Experts of a small language model.
Experts: 48 experts in each of 8 layers, 192 SwiGLU neurons an expert, 2 picks a token.
Training: 769M tokens, 5868 steps.
Below are experts of layer 7 (counted from 0) of a mixture-of-experts language model. Rows are named router (the router's row for the expert), gate (a neuron's input weights, with its number), up (a neuron's input weights, with its number) and show model dimensions 0-255. Each number is 500 + 40 x the weight over its row's rms, rounded and kept within 0 to 999. Numbers have three digits each.
After each expert's rows: "mostly gets" lists some tokens that are sent to it at least half of the time. This comes from a sample of Wikipedia text that the model never trained on.

# expert 25
router:479482472478504532430459584486445458489437476531496445457451521523424500504536506496557562569598452492464522585485484550532462490512517480463513516467508505508474463542510523528505528460507579509460498482465491495452543521388503479449528584518526526466535473410458522515476625470494461558510531481452445465560459551509473491499439499530520458520482514557497511540441470443513472473507480487479511507516541443501447425463463539482496594534514398474543509464561500500535547399530443543517417535448516432503510518385463494472501481499441531503508453446506435529462470538530514488455433500520501458532480505403451553487514490512530555545451486459471520530496481532500490490489427502513435476487502509516480476489492564588529537515511542424530465515447498482464449525509474
gate0:542544556548577485538421485446493523500439559488489529578494494491495528535461567551491416513486468499495546515643506447554490522529478506514436533513472480509507547518480567468466490510460499542497486508462505538463515492556474570509437504502590517506492453480487475487533559538550407551486509482558529520492498417452542534466561404469500506472491551503536553525476489465530423521557462491581530550430498513478502478521426449466468573577546441457497416563482490538548432467420452492505437519493460477521530485498511481485523422460523471461545566520506536506503401428497525521488575444458448491474523490427461518471556444482488521539505472495440479484505522476545457489476511472493497507513469536503475528483493499470547479522416476539436497486490495440516537483537563
up0:535485428453431467458574532460454518555482446542516507480445497475421553506524466517513586484520525461541482427422491497431513486527400491462512469454576534487486472432502509517484470477533497441484465533525448479567450528494566441563567530387521530479531516522522567513489445531353577483514457521471519470487531540496467460464518534539516455545468469464530470475560510542514543508486491525449505463538539498553559520481476505544529479453490507457497593479506474528426576498560515509486494538433592485494523563435471481518458513486457515447490444496559520492482535538531453524506462496480513532487492499518551478544508520509531483487470483500534494546513441500481569436494497540473475485483503477497441451482461492471380549477532557425526547526480462528440483497476426
mostly gets: "co", "]", ")", " Co", "†", " co"

# expert 24
router:557475504454518469492542526457409444553468507453437468479453453443461451537563505559503496519509506538467491508588513559569501476549552551462455544528491521461471483508471460473523548493498578542459426457458445484466492537454497521501550609549511580472505484486491562529492550484537514512545510527505509466592480521485470490506485424534540487503434517591472532486517463499528521500561413555458489549522523494478447485453440489523458512548502509472449533499476495589547496473527455529545427462459572498535470533486536471455486439446458505534546405455540461478509466515532546480467521570433531495491437511450500528472516492477490480516544451489504504451478486537432475477523450395488523469435519570538485514456499567541451523534509497450503439539491506511494433553582442
gate0:479529592503539458501462501483424530545543510517484523449456520539449532517555495443590411447534550447503495519549529505457440463518502513494498498548500481569477490442516424487496529549478427471572481529552519431483450452543506470450477518495552567476477528542468514470513495498506448484496539548506500488541539404484426590506426542485535426567494559522550518527502568513521466398511525490535463516446468560497480510441593523495462481516481502436510593475528510484505590561487466500442490475463534492526528490530521496494522494479432500438427567465548578484422456550454520513490540469471495456505505472473508448532483500441463478461505503541452574493495421459504489499506472473470500450508490503553502478543460575489498597522497482434416534483526479507508462517542490
up0:478565532523484502527495556469421514551511598489486471577534499566471540520545537468607429491483510482515554450559464451533516471516522547504542521536490462560487494515511501517502502467473432522521539521576510444486431449516510508503471494546569546517492495518545502521457529555469528494516528521538575516549540455509450523493406524514547452568519513524523509523518557547535513385527542504510451511468502496562464533497560561487462545463441510417552452546494471524482485570441406485461523479473562441515471514496457476522573551535449437545495502471487518454447465602461512496463514526507526451492490487530562482427504544430422491504543502546522529488514437495529495452450523463423491506559435497511514521521479553467443580522466460457421471506473506552462524523510477
mostly gets: " of", " including", " from", " &", " and", " include"

# expert 2
router:587479457538507494472509491403411476525531499477489496542426482488492521516528512552582468476553509494454576512517509526464486499512514495487400489488501547563506452513441433503514529508483502623438520476468505558426501412476460455448494531518468493426505476463443488465540559473552459582563573526388447424537493540489506483494447469487462444517441516565504592539474489480561494440573496513448511493559521544439498467464473452531501486495534482489432533540550525479538539462508448509541469471487496540514566512418553466446492517497465512478559522477537488485460457537499479487495480523427521496565461492466451556519462520496534449563490491488480562542472550511451576502482486419530456499510522519574468546505521508509513524470480446500526432555481515443487498532485470
gate0:531479490459483543459397499473519523501622444497556450496523519544505520468540532502542518474495443444509514467524502480485457489487519425450476525546555510532460500530497498467499451500557501466499449489498417518402444460490490535486551521447466483543488523444469468547507533454477512595476478477461526556497465572489408530533521463524461515601502565525454517428548456516473465486548486535469509501477539537539565563554455508568574560506450586459529553506541536488532466497509463544487518490521577459514506547542514524511446475462468481549478513467507503552481581538507466541494551557559458492449509533517521514519503480494529499535441525514498516496533576532507488514567440510565460561517501480551539523471443529495518554460472503532526570518537538381516629481483532
up0:451474430431539447547479547565495495566477528452486469515517501424561553498475479502521529492497499484531557490474511599487535471555456497484499483477507557468485521476507498408484529486469443475551494578491488513500502546488493496580486478515554544463459493469458488461522477528507522455576525555538533485481488474517580485511536531512488450495492463525538573471394526527511535544568505495564511489501506502458526500491515551520480470506479383508432493454473527471523537465579441508477446502463412584487523524544529473481535489499594537499503524492539517515472465459424516424543471418523510510532425541432519526470509444536383510459588485484539483526540492454485423540450545551440477482426568503514493509514533433520447416523500519500535456458493521546438505529488441
mostly gets: " B", " b", " p", "b", "B", " P"

# expert 12
router:553473458516468530464544570501498406500471475476530526406448438497477539557557507494524520492511412525443529544546582497502481474493552522515463495461459565502459493476438485494532502489461491513474425510484513560458561491413495476460579511522522528465485507515406515558594516496526428529538586428461472443541485595431515481514504474506488470495434441527513515557442516479528510477507485474532506531545492491392482493513505465519482564468489395439500573471528475557563534458526529598537496491514502491568522479483478527500454456410447453490479489434512444498512502517534515490499489510475524531521487505483436444453454504495598571535521464453465463493491503485463483475479438510556477432476574494517483549484534543518513546496534515475541425500486558487477449548502536
gate0:496484464414503539542478485496466530503463536525422498537486474467427501497526532457508522517571558480489482492522524470493483568521496510483450503451469566435479518568478429557533501448458506508458519547531472448434459484515490535515501496544463494511534446494451571521556437530545513477488557534520474528509510433499482527539393529454423539494518435481465480428528506489466504470457536492559488479495556426542499544499551489541557481499469524626539466550546462522537554472461541566540526530547458436454474470578434493470465528497465475474554603523501523489463463484482450483484545450548431496525549474533509497461472530488500553552528581463539462428550571436412574519541521477513475479446459481454483501542460481536492504520547427534527500469499464545461428553504464
up0:487477495493509450516526496498496493482456446473536531514500511548517480519548528501505495507445535478470506456534508573472472448451541520495518459581433449512483554567515521612473529474516494489505521589492494544448538536508463511615456518509550492466500429515570482424526487455525567466530465473466514489540477596457575599429517456491483475527492494500532514465552508510541499552486520472448504427501495469538543466479527540498494509586533537525502495537579554531580517483555501510432554534469543497455551444487521481449501496481511466526526547518397411519435481488500500495518531499521494478517469480507473510476475522429509514478506538574469574520454570520573487537545464473523480474492513512525469506622457559441575431472468566557514578498502477517510467409555461
mostly gets: "″", "′", "BC", "'", "°", "’"

# expert 8
router:473487460447499506460498542518478477477510503464532518489436448445517493588534607498510558533577479520487526531563531493566493456486566518539428491483472483578473434511507468525508510473510525500465460502470421546403478480442431429455540582516477503460502451492462522462580501437493461563501517452526484444529472536445479477500507511562505502521512539558467556557439451470522481520524456508455496510582548469515463469453453466524479517543453450451511511544538505532527520485502464566533491451479507477541518512471497493415431477444519497447551435510548494547468404527525521458493456518482455516549506512422438492448512534543555565495542451488492550544436487529484492465523418437490514464485558585561453534506596548506484543499489494492549427536484554516466471554505483
gate0:520489456485484528546478433575473471532535507452522470608523473504527524472541510497593531523479481496522448488432496525495465550561520468492484503491480536495460490510468534452466507432485471514476565522528531495481522563482431481441502385484509541558477523522520500471502494464520476456488524514472489549448493534462482534474549534449487533516475505485440501473453481458427503560559516532552432517436521509474473540495489452491544550529510469451554467496515504484523617543448543510449484466460555519492423433574418523560551480538456512451568491557495498483491489498493500449426532432507435499516478555579472480478473532450452480445575491541484588511450465521509492513472515465473397483477473564458426429490536449510480503511421573503543516554560458452517520587541520
up0:503438540499489544562576532530506567467545444544473455495523475549466459513456543459533477479468486475540389524444459438468482448491507475513480513506503498458516505476446478495463479463494439440491553387517477508534402543547535492563447530498468508511524538493450532515497548524497433490452443495491502508517412510517529524523536522530535507536524520469479466473500479440533517539493503480621536533520562502511460479569579585538536460528486529527477517500532545443490522534439436467481482578576558558529489479493537484587470488530524501502500491521530529474518545393527457525504546523501505428506478469537514435505523584477521349478524517551505481477555412451487493455455490485469459455499563531489491438513434492520507522472461499534556498537528444441536526466526491
mostly gets: " 4", " 3", " 5", " 2", " 8", " 1"

# expert 31
router:528502437454538575489532539447493464505478438523497457442463467435535479511533525519483491571591471501474451534524530558492483455530491512523477501522482526463477511525496504444516496536458491522475516447495491548462417579411527465467502531547516530405544509461449573536529517441491497449554553494502482499508538556418468503550422445497439495509448498507513570499476469478514514516540452546472503508547558509410484445523488485557523453533499443546462519538483525536498489536488534527601483492504530414500551543530503500457525429386513469503545513470499502469434466627500500503409490528548501535524486493504433491523512501480478469500578514497545533536476435521465536440439473446532500405427504467491482447521543541494518544524556479460521461482504523570458427550531460
gate0:490494502440532523551469525493498518490503505487467518525575503541465469510520554447541453493577463520533515476539508487514458476504539493485450513515484479532516444580527513535488518544500562497504515511442411532496555654524503529507481464447553527533464480531402513501479461494589502457559390439490495563500460559460497494548549411522537513499453523489479494492517520537451478520433434566472619471510440484498464501556490483459485476480501519536473568478410537482431552539469470557462439502542531562597511452498523523537518465487533472512530456542498590491511482484462557504496451525566478474480502449491513460481501517552452510522463482424580497507463537385532530537474501509495539510464464496571611467500516524529450515496517497498494478504492513492462547537474555
up0:534451526516453497387520564495429461537580499437477408407532609498560467485480455519473494503522447495536482559539532514507447478558495511572498459551494438513462463441488499544442481575546561479494504459528427530484444472494539469479513460490485515476539517516480574474464547454425506527525511532532488535523392475447506521526428416514477462491485457446485550431489475491494511465492496489442504519452491478542528592504507494518547450461494470483450541486537520534489492504533503513499520456556503428503505493468504561447455446499478508506464459504521596479463573513482534572425492562402486480475545508489523522550513537613496564462509450491556473544501500524507471416476485506464465472472449511560487525474484498483473499529462458496550547501494412525533509486513448
mostly gets: " large", " early", " late", " original", " small", " full"

# expert 30
router:565464518481485511426556580503518422559428475513531534407516464430500517496558609459535521479533507557491514514519480517538487509545519564486487467476418524530482490498500544470552526538510510547457441477448530479446488504518465456461505487557439555479480546538457501542501530487537470477509472434473415491473516494477469446528479453506557444563479518573481534579476478490520479535478447492527507468520556449489440430498502554569471510575494479528525494467493502501540541484512435513541468536512483496556537453506467475520430470481441510432488480418517462494451443567516545415489438537425425528533398499475431472480465496499548510538538458432465493488513399517484531457487464402478489435494504502540472493475511470514538562512514573509533479534457473456515440495546461
gate0:558546542488459447465577542476521475468460499471501560474509552539481396540525565541581429519511430565543524520516507504514513483464422432441442461472474488447541447457511539507534498478496482572560510476432502520481555462397491521468442541534521604493514495543433520548534491484572494513499527510422523450493480536517595526461442555555458591529560528486507479512499486489449516605502512543558523501487501487544463504504453488445499501504498454440502491468559521498416443504572530523506500463482545520466499502461504517497456491481587486489519535485519543506553417516577477519530518471507493507539483511490470504495460427582524455481509521433490469476525563520463485592535471471517451440543496424469495462433461534491453534453548526543498485453528542509529476506488525
up0:489451557486462497509495513490464498466466618512523490499481544492473503481487488518412473508575489524556520551506506490478459533524435564512520530532511514463560555416549500529483435482514479554517412548510507514477511475580598561484534543485449495454507432534561492545577537480524505560534503541513409446527528545415485572548507453483496493436479503508598564551531484453533436477521540499560512499517508564530457475490580495492512532513505493458532528530515509468551533470521443491518402511500558543517589475468476468495418511508493503422501528485455524556544494527534427508510521512523595512453520547494470499476520562415515488519492478568485530496502457460489477493527450499519522425526535448531461538493497496524523591498476567450605504545484511466526473537448459
mostly gets: " Tom", " Francis", " Henry", " Thomas", " Ne", "ni"

# expert 27
router:534514446479523465499583523512467492497528455462438483485489454532444541529541537501492576558558488503446508510576516499513504485546586508496507465489412508551417473559496513507517535554500513484459491484438504483389512529452495490438542585523541486456498475456452546545498496508530464573558581481478376450522472581484476495511496486562555478482476503565444486574432504469529516488562497548448470508509483487442450463445441503485460522526472420435506557495489559498523565459510472561509470497476530452537574565445482491484516500438470475451523452432539467485518480511504511506490493578521483440513472503442507512487523416522573501585521481446477503453445477533430480492431433435531525462517467522536464558454525496549488512510493521469495497527462515519434506506581494
gate0:562489497473516539610536500493466517523529526517443481494523560478483488454507453511418506494486541468583489503517535490468545513470525490577489587479444495524433485511465498443581471473466472493445555473425482509483484543513475471438475526494543545530495480476493509497560540550503523473519477462532502500498524594534507463497463425495477549479539409471481541411594517436475520566470407471473504463524450452518548469536441470450513547494483509496469474423512569497515463492523576413562442516529439534586465446513424346485534553559593556491565492488436497474523494495493534531502481429555563459539501500496456486435518500538506466464516532502466509535517533496469493489466531492517543519506477490506498482468522487452445541469458555490528460449482528499463529504474544
up0:435508510479494442406467526507534507468445478506541528489460471495513441504426584523535486518463495557497525488478472511524406511539404502450474485475555494509575485515502514542428499514548560500530436541542512473519516483474496543540513512514472477430482503475522524539448472478520476522468499573504547465486506412481481520493572511462523456516432513524531486554489490629532460460506572515498514523509562571542451502505548473554510466517502514493537492575558462498453526492460439553483589497497557483446517547504582619448491517455409489506465548542512509497461517487496467496477510575462434541423486493554594483616468488444464526499468436551517507503519449494540511531525508551432476501512531492555557518552467486561573461548486500477496549495531497479544458499462479
mostly gets: " ==", ").", "!", ".", " =", "?"

# expert 16
router:473394500503522495463508508450424483539564469483458433474481484487426531527535525506516501532566501546468514502585557490549519467556527460529403503494535503564457449547438471515501472551488530516484492467501438534442539531404475421445546576540488519472542506490431558502525584484523494464506568447446475510519446623489498479558464494543479520533484440545482548494452483496548555412500462542482517528576551547465491538530465465536446490550511443467431563536499565520520480455543451496537520495480528517529520531495515478471475495474481498477573504469503448509472517507487482499493468546487444506550503503458484551449424466524589489556523505493486542503426511565423525460468478475595427458459495525515525490470545510525550527567534495509510466519464565481483532545517447
gate0:572505514459514525521468420500435500502544502448429545422503556503509499541489523509525567481562561512522547487541548471431400463517508500544558470541493538555541460543536511482466460465508533521525481467589483465525563530551468488494537493500557461533528486530466528546574495486499369515487481566606503520544444448494503495551466520440450542482543490460448448557488468573548477441436480507531541494497522468453436454550496568440482500499517491503440551487494545587470494463441510486509525521527501423488503539484528472556554529469504573597494451482483582500522501491536495494463491498543512492515521448432524521479481506512483415470437546459531582464511552527513459486592527479513531428486479484520507440500521520476506456477450443462499420524484531504465500514558510
up0:471622491541508516551512453522551530522429530500455546518498513552524467441458559475442504493478475552479527488486564480503464487510435574476510556516485501486522505445627546538501546448508537468462433589516523426576436505505476533442450536548503513470494494510490474484544501540491516495441504500544571593565536494459513495489472482479517472452471407492541465569535490537485465500447538535493485501551485503463532464449480456522544483451464482487559570451498505543500550476439494434493493523562523459539558526419493508556502456503547455536531411509438534527558552449534470488443550593491436504461499424426575510514527469533499499447512490453562501527479463499478480541503515479505491468519418511542559578531546494483452511423505499543506452469522498512495535461488522
mostly gets: " f", " F", " T", " G", " X", " P"

# expert 33
router:550439448447483442525552501457434493517469469454495436453508514428466437538506502470564519499503443479455525562497500565547418394558579524504421489485405513538489468592441496485510543488462503536431506491511486527466441439443522517468514507496548506485476478474495477481517470537525490563537562487458493438538536532444514541524507467530507534599484500495470506510493533538497500514627411535481520550535508424536512484517459513577497528489555446445485511587487558572510493430496522480530471497516470503531507570491560491445479434528450464477493456519483483437507472516499549490466475497462502498550463470489466526499496528466555483502455491431510541518524456521477502463488539419568459461514591464530471574459577519500505477535563492536504478556491501586487494547554501
gate0:469549351550479498539516563568530563518520540481454475431471461515584491440491504561567577474406472455503526480513464493521506473488471533546458561535515500467503472482486475450451465531511482504507465544494503549456505459531515502534554428473453468433488512471538456444560549519506433431515573501534511456465474400486470515487517404517444530490478474459485432494526510464432518503523463546531528515434558519456478511458471571502472475567533461487440535486485496584534484535499529559507486485533479499525426559429492545558484471492492527529468483490529557551483547461567568477494444522479456446548473438547404524455495427551482514502501459505499508478561513511530517482457545472498473502505506519512418550467445458557494491495463541542506491528516495529530418479500563
up0:506462450482494509496601533503568481497548504476544570437467530462599549561473443531545553497453524494463560573540491442406500465543557469555589543457512495500467496518496463512506492528552502488503462501478472476497468509532502513518499453474490450473466518428497519450488503491490421469516535551584504468470537482520547524465561425502489483507467480467546561543513479439523473560545503555500497485533519461456434513584490613512577453436457551495537526510518572479485467572562489450586454488553486509558454514430482528468497457506514555571530469571456567534489556524510507448453501567509475515565546462506450482497450462478453540493574460532471515542490511505512484526520570460530457531500531549476446489434447477552535532523549527505469536548466524505470530527539475
mostly gets: "at", " into", "In", "op", "Note", " through"

# expert 46
router:544525464522540535450542513507531438487518465490509461492462454452468516525503604487500559523547472546518492574515501510517482437502610510509466451468466535546444409548475484502487558522505538491489473490481428557425389531401465404456566570570541531511480448441445547542547534439487494540504557481428516455530473540503461483468512522491539474544457466550527489549460457473469487466520475532473458516547497430489477469508451500559484528533499419481475515463499471509528529472489480576500459490490544465536532513518464489452404473438454477481491457485550514519474446549584499509419420524479484473504483531478448439487472484536555524517547476460524532509515512558479476484547458437509515465515496565488499528492559508522507496545573514533528418522447575539472424513492455
gate0:495479514518494545587550669541497495541570476456509457525561529525437442492413501544605450506495466490460503536523527513425508508468463461489467515473461537503443519519487533468487441471539499458550410516557515426555504521480528513515485548522541471539505499580511516486526424515513473461499504538491522494423480479513593412528432521512490508457434473515484507447496574516496524536444519499527486501486536446484582545544485487474503514495516483565516507520548480445497525538460466548591519502531519544458439462513484447605467551506541472520520546497494507493500506497495458466471490483478521532470454545451468535452557548502480505488473543464504568449483485539475478523499463534396543524478498591527402473489487533557558497511468511476506468478554453507489618517503511
up0:462435532503435450433460382406544541468383509526449503512520465484556583559540500440432513467492510534519479507494509432452506568499518523479534495464488494501529508506565561577554495526558569504471517516501502514499528509508489474471474520471450499475526579495480500472395508510469518536474505492503461540572480560467395565430601475509491481588526533484514513536529460529476477478540530511522511558466517558499418444462537539597435497429506506485499456561474488490464476515506527427431508482422524414515473546488540519469467438444424509499508470466548515466523556497499512525489500541510527522550506446560524472537492500432495484534515462538456497476485491476518560490475474434527559494505541454462547563512485499480511424506504508521500508506472518438449444514464494
mostly gets: " 2017", " 2007", " 2008", " 2005", " 2009", " million"

# expert 3
router:500488477508521431482490547530504437558465490444515452447487482439522531516456517449502458533499510512502558544520526559500526550510499537493527472492489477502409449605481499508512540502471511477430520468466480575494442488445456469427519487561452514480501485450522541581509494546539449582514553440462485451502467457481486464541435494489480448561492521484459529541406482507513488537507451600479466483517535556440501573515469566504543536501444528503444494529457518548526535469500461560485447489506511507527503507476503433463461412388464461467543469440574483506452438559526569492479508507495536512516423494452503495448557559527468466547475517517524509501481491572526472494449423378548478516465498496501457524465491526460535556487451545448529496538446520470568498568455431
gate0:512464464548544531532523551537547468487507477443589503495494521534531419472464528577552489472502523485522472506476491478470470520553512505561535442564503437453467483528486517432473498490425455566442487500522467532489539531477495506411552493541469529488460486568493520499438499573480423498492549574524416485469472538463501546446523453443527489401450472538528445456500455446564547547553510499473508525478521513504482592489461517409503542528480500465496485464472485489459504483444537470481436453435511462536508495508476542457453507520442447472506502539552496512456556498534554540503459510557533440505534503426563467477495521631457538442472496461534422440513579521502533512534482445569550470465554487482476472484473540551534409453494484485462421505497518446533503456527469
up0:551507571448505537505456512528461493556481566536552495456438470509479594563538537422424544516534462511388531474450568468509521475517484499430478558470531566516492495491497460467508473498549550393557461541515491487502473517453543506545405514498536528517514534462505520459484502452513577524453457464549566461566523487514546454423529509532472479575526547423560601542435521518460487515457541455448421463491435470495445472538547464515519548470525535514484489513513475442550473546495449481418518520519487525511505475475460460473621512425544502520517474493505442549550489472448481530512510461438430500486475458526506557472511501442554502552527544562498532480477528525522507488517488480491483455469515468453500524511556442451575497497532496458468510432547514510537497468504496
mostly gets: " bi", " Bi", "ber", " father", " brother", "bi"

# expert 29
router:485454467483488488476527546471476479515460480440442526464394441504488525574543562546507538465531424513444546556554560503548449494556549584489483483512470539509477455486466453485575513471498557488474451505516468557473535485483504488461499523536439504436481489447511565514571577488489486514523551492525425462513431510447480510503496486495481488489482545564475533528492449466542495469483531496508466498527552467494514450395486402536461485503521450448510478582545532527529518503528435481566499416468489454540542533464438488432492475479519467456546472498496475560488440549520531440533467553478428535551523463456463534487496522569614475509519457477490606553458534513496494465473495480487480460449530512525504546489568575507513536532577570487511407551493527475502470552501454
gate0:558547481482594523551516436501520441436525506506467519495486424484526554485508382493465464538472528556510516486508552548485500506467466499473432490506477546479416618384455565517507493521541497478477511503466469480544502536500561503536503547477567490502431534499490471520515516535489505554544428464477616502501552473563518470418515550512485457497524483473559549522481502495509536495550471468567468521536512460527488505483487555508492438458519528508526487480509508515431467532519514558521481526433469450470457582495492467461457485545538472532477550462547516560466453548498521509477447512549537510515555474475477486538452434563495535510498572561513450453576488612539576559450548455444511537542497496423543443507512504541534439503496519547532451535471516525466545462561513
up0:546475498533523511499547567550566521531482495442442492488544532424491445447505540537534497521537547566576472518533440459572482487559537509482512504505485512540512408550494479448504487461445471514485474477536468495524525513463465484518534488554468479442455482576541593458459429570514434523489493495570413452490497438530506461462550479448544537475507483491503508484453439511469525515495533516471508381458496488481463494512494503535534617511566527505504518477526471524501455480540537409563487459495537505516521406498520501512578525456483464511555554532427421500520480475419496508552562517484481548503467518513548514476510538432497488453471476464446591535461515455453462463452451571534430450471549443534512491517462513459519530446501524490455526542534414509463504465554518
mostly gets: " $", " +", "_{", " −", "MPC", "±"

# expert 45
router:500489558450482514535510501463458529582419451485484454515437473423531511545562479542556496438542470571443544538518529469571484430524519522504430476556426549524468479477506468500543500540478535539516521546545524562458463532446471465482463528533495548462507500524470455497484485462499522504525565503411508469487476533514457492478486479558539434521548466567461557545454490471504517461469494539471520543563530509497489484509442506538478524536547488519419528487533484490514475480475428541557463551535494418524554572456473475442477488433461469485512483456481526479498485487492525434446471457420500483573472504450521542488483493544554446491596496486533557510524514511461487460383484450594439401471495536568483537487516491515517499503498588473518444456468523527478429557423458
gate0:610460518468544471506461541469523574514518471545481492518512529533521461521490574477494516494469555495538550497542490453462509500485539503485471461443522463483453520455507589521528464471522545476433509525560533491440600537550464486533512560508460539498494525499504419443442551446525617500575531474505531542509461475465464562512488464450520549527516439518446569576514498506441469538488512513493525523483506431496488457512505574485533447462567458447528418450487562501491504513476489508484484562546471470512447444491522495434503520460479511425493488424500467475492463456405516482562474571530461506461517505462468399464507514525536486436571464476431473436482450601493534457480487521488484497529407508415487542501446510533454515516493503427461543571513471485501539476468509
up0:536498531509474486501472478439492525430563491520457524499518481459478477456434475478535531564507507509459519435471481473537460529459440539427445452481467534573487481469506491473451548576502545440473496437530495543437543419448496504492546564588503553453557522459488434532434569502481580515480522519493508445473425469460535529485425531477582447553493459552502618498506569462528577512508488528525478520491520556499473479409492524548524494537509544521532513550541556429476522462510466480561474493512399577451462518489509550506534556400507513579548494505506503472548529460441541448571519435546499510494507500463445523526464519511455577528504456447471576494451484486462502543501476466486472493523544487496558513506504503435484499517481515498553506536534467475541493477493576
mostly gets: "th", " Th", "ap", " mo", " third", " Christ"

# expert 18
router:487526496447512544469511534505547428533479429512430464486540496477539439573547594501492528497525468525456514546629529517462488484558507554440475508536469492525505434517448487423526489506478501490464469493474432477512414533479487509435502535557485496408491454504486484457544532403478442515508484492493503493545551511415524481541406480516539465563539500517484531505473438443516497492506467521472479531549537462491461499467442449552553582602465507498451469532474512521534514474503440526494464471549483471566591489474495511488472524471486506472497530450582447582514501504543574468459486554448509517521510491531441488508546534540501512498539502430540583429479436568509485448440505510497483476468477565471507556467559544562514518510565525478567503515457500495473417541492456
gate0:531460447508476428478515514469478513567532458538488490483533423477509565520512530509459533475524506439403551554591560565370462505434508437526438509542529533545476508440503462466508485561512494501537521435492537508539532470521513473417520539535436510497503530419495431526476452399476472499513441487604467549523483586452483467500537512530489527468542513517557491500493507508455509541483495477486551476500516477524563480478590506488463498552489527519486491516538468500488477522499511556463481507520412519488505477466497592475487430450483498546501492483417487501554500482513446468528478572530530535499407467478514513460533454525446433548463550484474548557482469526501550572506501531502505431533468418508437528565436493559497471449528467550503513478589477498558502478525446
up0:517501510488512510488503511551440550530506469491565504515486455481491562472467476478456467510507511450464486478597518535391508489513498451516484523583443544529514515511527440490555530568500509472510518455509482517532509528516556537516494456529478480503532573520427444502504487406424502500549486458545445474497475532487459471552570491490490540542575526564522540522469464549439474477493537476494532473471420478456479445516486560532420496573493503512516524573477597564450509503558557572417582495501505516542471510516522481516428448530463488552438558466442524467598504461579473446540474542550547536495465436457555430469553483491477458515453538464515498532476493497523549530499455533545518480496568440490448502625508443500516520515475481522478546443548511499503537566538503
mostly gets: " some", " more", " water", " much", " came", " many"

# expert 28
router:509538429473475468446509540438440451478498493425495439453513495533506404485462551557582532583557480503504519541549595501532499488529521505470440475495520460484512453522528444494570517466439516564495476498500509505484465511486456484426539490491542499444484489454449528509517553552548494479538521432497455438527485515515433478521535584463479480542498455566447522537434460502524489454519453552479427548527545485499504477433521516531474525523495425537520502524502523573543486509498465497550507467505541476517570510508527489521456518448454528412549505396534444510482469541555540397519514530490486485531423519496436574456509497549553510559519492456511466500439484515504581472470467379516469426470482513511523555448514582474512538475576519465499501514502510534485411493505463
gate0:552502527538480458452552500469484545504509511513516440466507525501444563501495545500510512416526483494448571480468520505521454446511478470464445455358493518491508504510461567530543519500508542430506404521486511492498510455480398518590527465455398518501492476487466487453490506479535553510571502442498479409554540502525532463513490517557479558511458453544564558466513476513519523478473556401481466499458553494514485456530521453564462537548540602554438498462488504499477558453473492534484541479537515518502481429562570509521558527538529555546574544596462509556517519492483538475485501535446426523465489504541518418522531490470459546510508495473512532519569528562467569585520510518478451521521449473486506542476479478507520508496551562501492505463547462528497580550544549
up0:438490555391539490418491533538525548499429503537565514537525431536517548437491482509545453520488471482542392488484556483472490480469520442471438558551445503563499543563526533464509449476476550539440463502418539449507485562546439487492488540524503475470520499551489494525461514472496492551502541497484433540451538517467481463519419468510463475543552466489507606560529559469506512510495450421553482556444518533475507458471591508497480480464389582519495486476458479473512538479511491492481517550586408547520523510555521455517480441457483517471543424539532438509457428476531534446539490434555513548445548522533487462446531500542505483518495512477560503543520484471500487475449489577502461519478526546496529498519523452508506545525489516535491540501559471430502582518492542
mostly gets: " con", " ex", " pre", " Re", " Be", " be"

# expert 7
router:484514527508560512526458519424508460574507459459530509443503506528474442560600539565530542503572506572506623575538530523532444478538486490479495488512450519477489443500509459493479519510457554541465470428489503472441438487488469497458511561526485494473433491451505493493569537460540429600536529527504405449549460579447469525504501449561529484518512515529497521519454436502525462452501469491475519565523541535517526547447510458556457606551465472484508534520524534541536566502544444501497503465473508512533537514442474475462493456479538500434549463445584463542500506527523545418502475526501402531518506493481464499469463506560541472502544470482525517444417454538437544470458497495561493490493542529493483561480532541527502541519518517449503524564457556441470475533508417
gate0:580489458455492553528526518513551512528434559497598458482516469517512530500523518477462436507446556440487454479515475562518557444540554557521539452455454461489512530526520446527534499444516513520493517509453496456480418449478534518472502424499555545468516446511477502587533511560542513499513511556489487562539482530562558496497456558420480501468502461478493508562546523474523467455450519540540466503522491472502481551524493522480537440478485498562533526488543452505443505457543525474484502509540535440526504489438467517544498502489568405490567499446481473502524539487501513453496522501510491576544521513542503499442495435566471427510464426413439464562603459559559529546502562505504551538483464560509460528546462496470531440528535556538445462589451593485506470411503453
up0:471510464414444471449486458457452449512540493460462509580523533445523507491506446459546548512488513478516535517528487454544491534434442406506444546595476461490434394472547462494461546519456473485481531483481434522565514518511507514527452557504496428548486543594534470492545485509442500510488541518570506422476470446493517461534463551521489500500538533492516510398456471492494484524523498484514516543541513504477532493478573466534422471499510531477491474502499533431535565572474456512540476475534487479532468541459508470490519475482559557456405483603584499477457527574441575531506576442489466436507469483501506543472446505447515520545474551558507530500523513483458544456490494518454441454501545479514498463473523500511500584443534455530521479441479486515396427505483555
mostly gets: " fa", " Fa", " bo", " Li", " Sha", " Ta"